From a checkpoint of a small mixture-of-experts model trained on Wikipedia.
Size: 11 layers, vocabulary 20851.
Experts: 64 SwiGLU neurons an expert, 6 picks a token, a softmax router, a shared expert of 128 neurons.
Training: a variant of Muon for the experts, 538M tokens, 8211 steps.
Below are experts of layer 8 (counted from 0) of a mixture-of-experts language model. Rows are named router (the router's row for the expert), down (a neuron's output weights, with its number) and show model dimensions 0-63. Each number is 128 + 32 x the weight over its row's rms, rounded and kept within 0 to 255.
After each expert's rows: "raises" lists some tokens whose logits its average output raises strongly, later layers aside. This comes from a sample of Wikipedia text that the model never trained on.

# expert 13
router [123 148 152 168 125 105  81 144  67 108 157 143 134  96 146 111 167  90  96 130 177  82 133 159 137 105  91 145 139 118 114  80 101 126 152 178 135 179 190 100 131 153 125 127  89 127  66  71 153 148 110 167 102 127 119 172 175 144 150  99 140  93 111 122]
down0 [142 146 112 143 137  68 101 166 130 132 146 139 202 138 162 139  98  91  91 168  95 107 158 137 138 132 128 112 146 103 147 131 101 130 129 191 148  89 122 161 110 165 131 163 138 128 153 179 161 143 111 151 157  92 139 161 133 112  93 139 156 136 100  80]
raises: "est", "han", "ep", "ł", "ort", "em"

# expert 57
router [ 82 114 154 176 107  83  96 130 125  93 162 170 178 102 153 155 148 106  81 145 127 100 108 133 156  75 147 120 152 116  95 111 119 131 118 159 108 131 162  78  67 154 103 129  86 161 104 165 184 157  72 131 104 162  70 128 158 168 191 135  65 126  89 133]
down0 [128  82 133 109 132 137 127 121 133 158 150 115 126 145 192 190 174 106 102 114 161 113 119 127 129 132 180 126 120 102 141  66 111 111 112  91  97 154 126 115 117 130 118 182 175 127 137 147 105 151 140 159 122 122  78 140 108 133  98 134 162 150 117 140]
raises: "am", "aine", "ima", "aly", "ch", "ence"

# expert 22
router [101 108 160 152 104  76 111 141 101 123 165 146 134  96 147 116 170 114  89 101 136  98  95 135 145  84 125 163 173 105  90  87 112 140 179 200  90 116 145  91  73 126 159 160 124 182 100 162 146 154  76 162 118 163  96 158 163 165 148 110  86 100  86 135]
down0 [206 151 165 131  85  99 127 130 103 126  45 111 162 141 165 142 131 172 127 144  86  96 133  79 123 111  70 122 157 146 151 155 147 132  92  59 174 137 166 115  91 118 174 105  38 164 130 172 138 174 101  72 137 163 123  96 159 102 121 125 159  46 133  47]
raises: "oll", "il", "ism", "ist"

# expert 40
router [108 132 119 147  98 119 142 128  69 103 150 157 116  65 163 135 140 145  90 123 148 112 105 142 172  94 119 158 171 129 109 107 111  84 159 118  87 127 160 128 101 189 172 139 104 138  89 177 128 139 115 165 119 170 108 145 117 166 130  85 108  84 107 143]
down0 [106  93 112 126 120 159 123 119 183 154 135 138 154 125 125 104 143  96 115 151  98 118 127 137 154 118 130 123 153 159 118 184 125 104 208 128  48 107 165 119 163 151 154 138 159 129 132 172 146 108 133 116 119 111 191  56 125 123 106 143 151 145 103 107]
raises: " a", " the", " an"

# expert 47
router [132 122 127 114 104  84 137 130  70 130 145 187 149 119 176 176 178 115 119  76 132 126 118 167 136  61 113 161 152  89  97  95  90  92 144 180  88 112 171  89 129 187 134 188  64 193  85 183 182 115 138 153 131 146 110 155 185 175 210  79 115 108 111 139]
down0 [ 59 128 222 156 188 108  59 146 151  91  97 126 112 116 167 160 159 142 126 158 173 102  62 156 160 133 171 121 146 143 105  84 127 122 171 123 164 150 164 104 138 127 110 144 111  92 110 159 112 150 162 112 110 108 136 114 122  79  72 105 110 116 137  90]
raises: "ash", "ush", "aled", "aly", "ey", "les"

# expert 68
router [ 55 116 156 111  95 111 133 178 122  81 171 142 205  57 146 158 126 153 129 114 142 111 130 160 142  84  77 127 131 129 115  89  88 133 172 118 111  95 139 120 128 151 176 157  51 156 106 155 134 149 123 157 134 145  90 140 166 184 116 103 103 105 102 173]
down0 [113 132 123 147 119 144 148 177 157 152 182 148 134  81 145 157  86  26 132 139 151 126 127  87 169 199  95 135 183 114 139 114  88 135  79  94 129  84 127 180 110 192 133 138 134 103 174 152  99 123 158 146 146  76 166 185  80 154 156  97  68 122  94 122]
raises: " served", " =\n\n", " created", " joined", " ;", ",\n"

# expert 52
router [ 78 123 127 171  96 114  76 176 120  93 152 156 143  46 154 118 178 129 119 105 163 109 117 160 154 141  90 156 201 107 102  74 113 101 138 177  77 124 162  57  87 150 161 186  93 147 116 204 126 127 121 147 117 148  58 119 127 188 154 116  87 103 104 143]
down0 [119 111 100 136 136 139 178 126 169 118 151 100 224 121 105 138 100 199  76 114  71 155 154 156 116  84 198 102 108  50 122 134 145 192 133 113 150 107 157  46 109 107  77 164 137 136 182 144 141 105 102 140 123 156 123 104  69 132  88 105 149 175 143 158]
raises: " ", " n", " |", " Total"

# expert 10
router [107 101 180 166  81  93  76 134 107  76 125 138 124 104 128 141 178 134 104 107 131 108 166 138 122  67 107 141 159  86  86 117 121 109 145 144 109  92 169  64 120 102 136 139 125 147 120 117 195 145  99 140 127 146  82 138 150 135 153  78  94 138 101 169]
down0 [205 115 129 103  62 136 103 142 102 122  42  88  94 148 126 140 103 149 165 128 168 148 108 166  96  99 103  85 128  74 110 117  95 149 114 122 146 190 118 165  82 109 159 131  96  86 149 141  72 123 174 151  77 128 183 147 109 125 107 127 154 170 135 164]
raises: "ren", "est", "ile", "oe"

# expert 46
router [ 88 113 160 178  75  88 108 160  55 135 128 133 198  84 152 139 146 109 123 108 158 104  83 141 151 140 102 191 176 101 108 115 111 104 158 169 145  93 124 134 105 138 142 161 119 123 131 123 163 126 127 161  73 133 113 155 174 152 136  96  98  97 101 138]
down0 [107  83 134 110 175 157 142 139 134 129 167 108  86 126  81 122 101 168 128 157 126 113 137 195 198 112 137 136 183 127 118  71 167 167 128  84 148 104 104 116 120 115 179 181 161 131 144 124  60  68 117 122 126 106 140 103 132 124 105 116 147 194 102  79]
raises: ",", " was", " in", " to", " (", " for"

# expert 16
router [114 118 139 132  96  97 111 162 125 117 140 156 114 117 139 151 153 110 126  91 137 111 113 154 178  73  99 106 218  98 102 127 107 130 125 152  85  93 174 118 102 167 152 176  84 173 120 101 147 178 110 198 136 121  96 138 110 182 166 126 113 117  92 152]
down0 [ 86 140  74  81 144 137  69  94 115  92 161  57 139 181 104 141 114 122 108 113 127 121 102 151 167 117 110 172 102  65 126 151  72 215 177 134 104 151 103 115  56  98  64 190 138 112 103 117  89 169 125 136  77 124  88  98 161 103 103 119  70 102 103 137]
raises: " in", " as", " to", " on", " and", " into"

# expert 60
router [ 92 106 176 172  96  99 116 138 139 111 131 147 147 109 148 133 135 103 105 102 136 114  92 155 143 129 132 165 173  95 118 102 107 128 151 171 113 102 117 162  91 124 153 156 124 123 117 106 138 181  81 142  78 129  98 147 167 144 156 126  88  91 113 152]
down0 [128 111 143 155 160 163 121  98 150 129 121 188 119 158  77 114 142 145 129 128 179 157  83 118 111 179 142 148 175  85 114 133 103  99 131 120 101 108 133  88 100 128 111  85 126 163 154 149  79 134 154 139 114 202 121 170 121 198 119 127 136 181 132 126]
raises: ",", " and", ".", " from", " in", " for"

# expert 77
router [101 101 163 153 124  76 129 103  76 114 172 164 182 100 126 151 156 115 115 111 131 126 113 121 126 103  85 141 148  92 102  78 104 106 164 142 121 132 199  44  71 164 178 168 108 155 104 104 183 171 104 137 126 137 121 137  98 188 149 100 101 133 111 148]
down0 [129 188 142 160 121 149  93 131 115 118 107 176 108 124  87 121 154  98 139 175 163 158 107 134  77 101 130 164 113 102 157  59  99 141 156 115 176 187 118 123 130 159  95 198 130 110 107  51 115 132 153 110  73 180 128 111 108 153 149 155 156 162 110 100]
raises: "2", ".", "1", "5", "4", "ul"

# expert 41
router [ 82 121 182 146 104 136 108 112 101  66 172 131 150 122 129 131 160 125 109  91 128 122 113 144 154  58 111 184 157  86  72 106 107  96 140 166 119  81 142  84 122 179 122 152 108 163 115 112 160 167  90 137  80 155  76 166 144 163 141 121  67  82  91 122]
down0 [151 194 107 131 134 161 128 129 146  88 158 151 157  89 107  99 161 150 136 175 186 122  78 165 115 155 140  75 104 164 165 108 131 136 126  86 138 129 156 147 119 144  74 140  77  97 119  94 128  97 159 160 122 133  95 144 109  73 113 112 111  94 159 160]
raises: "rib", "av", "OS", "rad"

# expert 59
router [ 96 122 163 164 114  83  97 158  62 108 157 134 213 104 117 164 133 113 119  99 155 126 134 164 138 115  75 164 172  84 123 108 134 111 186 184 116  44 150 126  86 157 147 148 108 121 106 125 178 136 132 162 105 152 117 159 203 164 151 112  58  86  71 134]
down0 [135  67 165 142  95 148 191 139 138 108 147 124 106 135 120 193 166 120 119 159 141 134  95 188 155 111 112 114  79 159 131 133 118  99 154 160 142 122 208 140 127 176 194 164 117 147  80 166  96 133  93 118 198 151  81 138 120 149  91 197 124 131 147 174]
raises: " of", " and", ",", " or", " (", " in"

# expert 43
router [121 114 129 173 109 102 102 156  42  74 147 136 121 103 123 120 180 127  88  66 207 112  94 179 137 116 133 173 135 120 127 147  82 111 142 145 131 117 150 101 144 142 165 144 130 173  76 114 137 155 104 161 124 146 144 173 196 152 172  78  76  94 118 172]
down0 [131  96 118 147 101 128 145 115 147 125 115 100 126 153  84 115  76 164  85 113  91 111 167  89 144 154 104 100 128 121 133 149 163 134 141 156 143 170  95 122 117 129 170 137 161  89  81 138 105 149 222 102 111 123  49 149 118 102 139 173 108  88 159 157]
raises: "2", "7", "5", "1", "6"

# expert 39
router [ 94 140 168 159 104 127  80 140 123  82 175 161 125 113 172 154 156 116 106 108 156  84  86 138 137  99  88 136 127 106  99  50  98 123 172 129  76 141 127 118  85 162 148 126 117 166 113 141 136 155 116 115 127 161 126 164 127 140 119 122 116  86  92 128]
down0 [119 134 138 143  99 149 166 129  81 117 174 145 128  76 114 133 123 140  91 161 184  73 109 189 112 133 146 125 124 156 123 149  58 115 105 113  91 114 140 134 167 127 126 128 147 154 135 152  96 176  88 141 110 135 150 132 172 146 116 109 141  98  59 143]
raises: ",", ".\n\n", ".", " and", " |"

# expert 26
router [ 76 130 141 153  99  54 111 147 110  85 155 174 126 104 128 138 186 113 100  86 129 115 116 191 155  77 120 136 164 101 111 107 109 121 152 175 128 124 166  97  61 123 143 138  96 175 115 138 146 195 113 148 162 134  92 189 149 186 160  80 108 135  98 198]
down0 [119  80 170  97 107 105 173 136  92 130 130 186 137 112 150 159 149 109  96 173 160 141 144 130 154 134 172  72 139  96 149 131 172 150  96 135  75 129 162 124  90 116 178 188 126 107  66 102 132  66 123  87 144 127  55 154 147 159 191 148  98  77 141 145]
raises: "ate", "anc", "ou", "ess"

# expert 8
router [ 94  64 131 132 112 123 109 170 108 105 157 151 158  94 141 156 115 103 108 102 177 115  87 202 166 127 103 191 132 114 102 107  73 130 179 160  92 110 179  71 107 179 181 152  84 179  94 198 146 116 125 162 142 163  69 131 155 164 163 103  77  91  97 174]
down0 [142  73 140 154  72 153  97 151 121 137  78 156  70  76  99 169 104 169 118  72 215 146 108 111 126 127 156 125 185 150 116 132  22 126 125  87 136 158  99 147 169 149 162 134  94 149 123  89 111 111  80 138  97 132  94  93 122 109 120  94  97 123 122  98]
raises: " and", " \"", " or", " —", " –", " |"

# expert 49
router [ 82 131 158 128 120 126 115 153 111  84 128 145 165  75 148 177 171 112 121 128 149 117  97 148 165 110  95 113 175 126 114  87 109 126 150 161  77  98 165 131 106 161 144 118 114 144 117 147 166 157  89 171 161 170 102 194 121 146 164 106 107 141  90 147]
down0 [119 128 172 119  87 176 184  87 158  68 154 144  71 150 177 105 150  79 151 173  73 143  68 143 144 121 129 159 145 111 137 221 138 134  95 181 205 191 140 141 122 103  96 162 121 138 112 138 148 139  64  93 133 172 114 102  71 136 158 108 102 114  59 118]
raises: " ", " and", " the", " a", " one"

# expert 20
router [116  67 142 143  96  99 117 112 106 130 154 167 129  95 148 155 148 129 110  91 167 115 100 163 224 114 106 132 147 105  97 125 101  65 179 134  87 115 150 118  87 197 182 144 101 158 148 175 122 126 125 157  79 147  95 141 130 198 133 103 111 104  99 126]
down0 [ 78 142 118  50 177 197  74 117 119 115  97  92 116 138 110 154 112 172  94 144  97 106 128  61  81 108 153 200 114 177 119 155 177 159  60 172 139 193 129 129 126  69 176 130 162 177 125  79  85  81  99 190 128  91  77 143 117 105  98 101 115 162 183 115]
raises: " the", " ", " a", " one"

# expert 55
router [105 119 172 176 112 134  96 160 113  63 150 170 145 117 128 145 161  97 125 100 162  84 103 173 128  35 115 155 152 120 129  42 131  99 160 136  91 151 140 130  88 154 136 145 121 160 140 132 153 141  99 177 138 158 134 172 135 137 153 103 110 109  99 134]
down0 [129 120 126 140 193 154 135 108 182 122 105  37 104 148 129 140 183 129 143 168 137 204 113   5 134 133 185 137  94  71 162 216  98 158  95 128 110 132 173 171  86 102 132 145 170 128 153  95 147 109 106 117 120 111 143 129 115  70 147  93 146 136 108  68]
raises: "o", "on", "ert"

# expert 45
router [106  83 118 141  99 116 135 140 118  84 153 157  85 106 142 127 142 129 119 114 144  86 100 163 192  95  95 121 148  97  77 109 100 103 146 157  89 176 187 112 110 221 166 154 112 148 139 172 131 131 127 142  97 139  99 164 111 204 141  93  96  92 108 151]
down0 [125 160 114  74 121 151 111 163 145 156 123  91 165 140 100 150 117 195 109 113  96  99  97 132 159 171  95 117 194 151 155 215 121 101  98 126 154 183 126 133 164 108  87  83  77 142 110 158 118 160 130 124  79 109 155 160 166 116 153 150 143 176 136 141]
raises: " the", " a", " its", " an", " to", " their"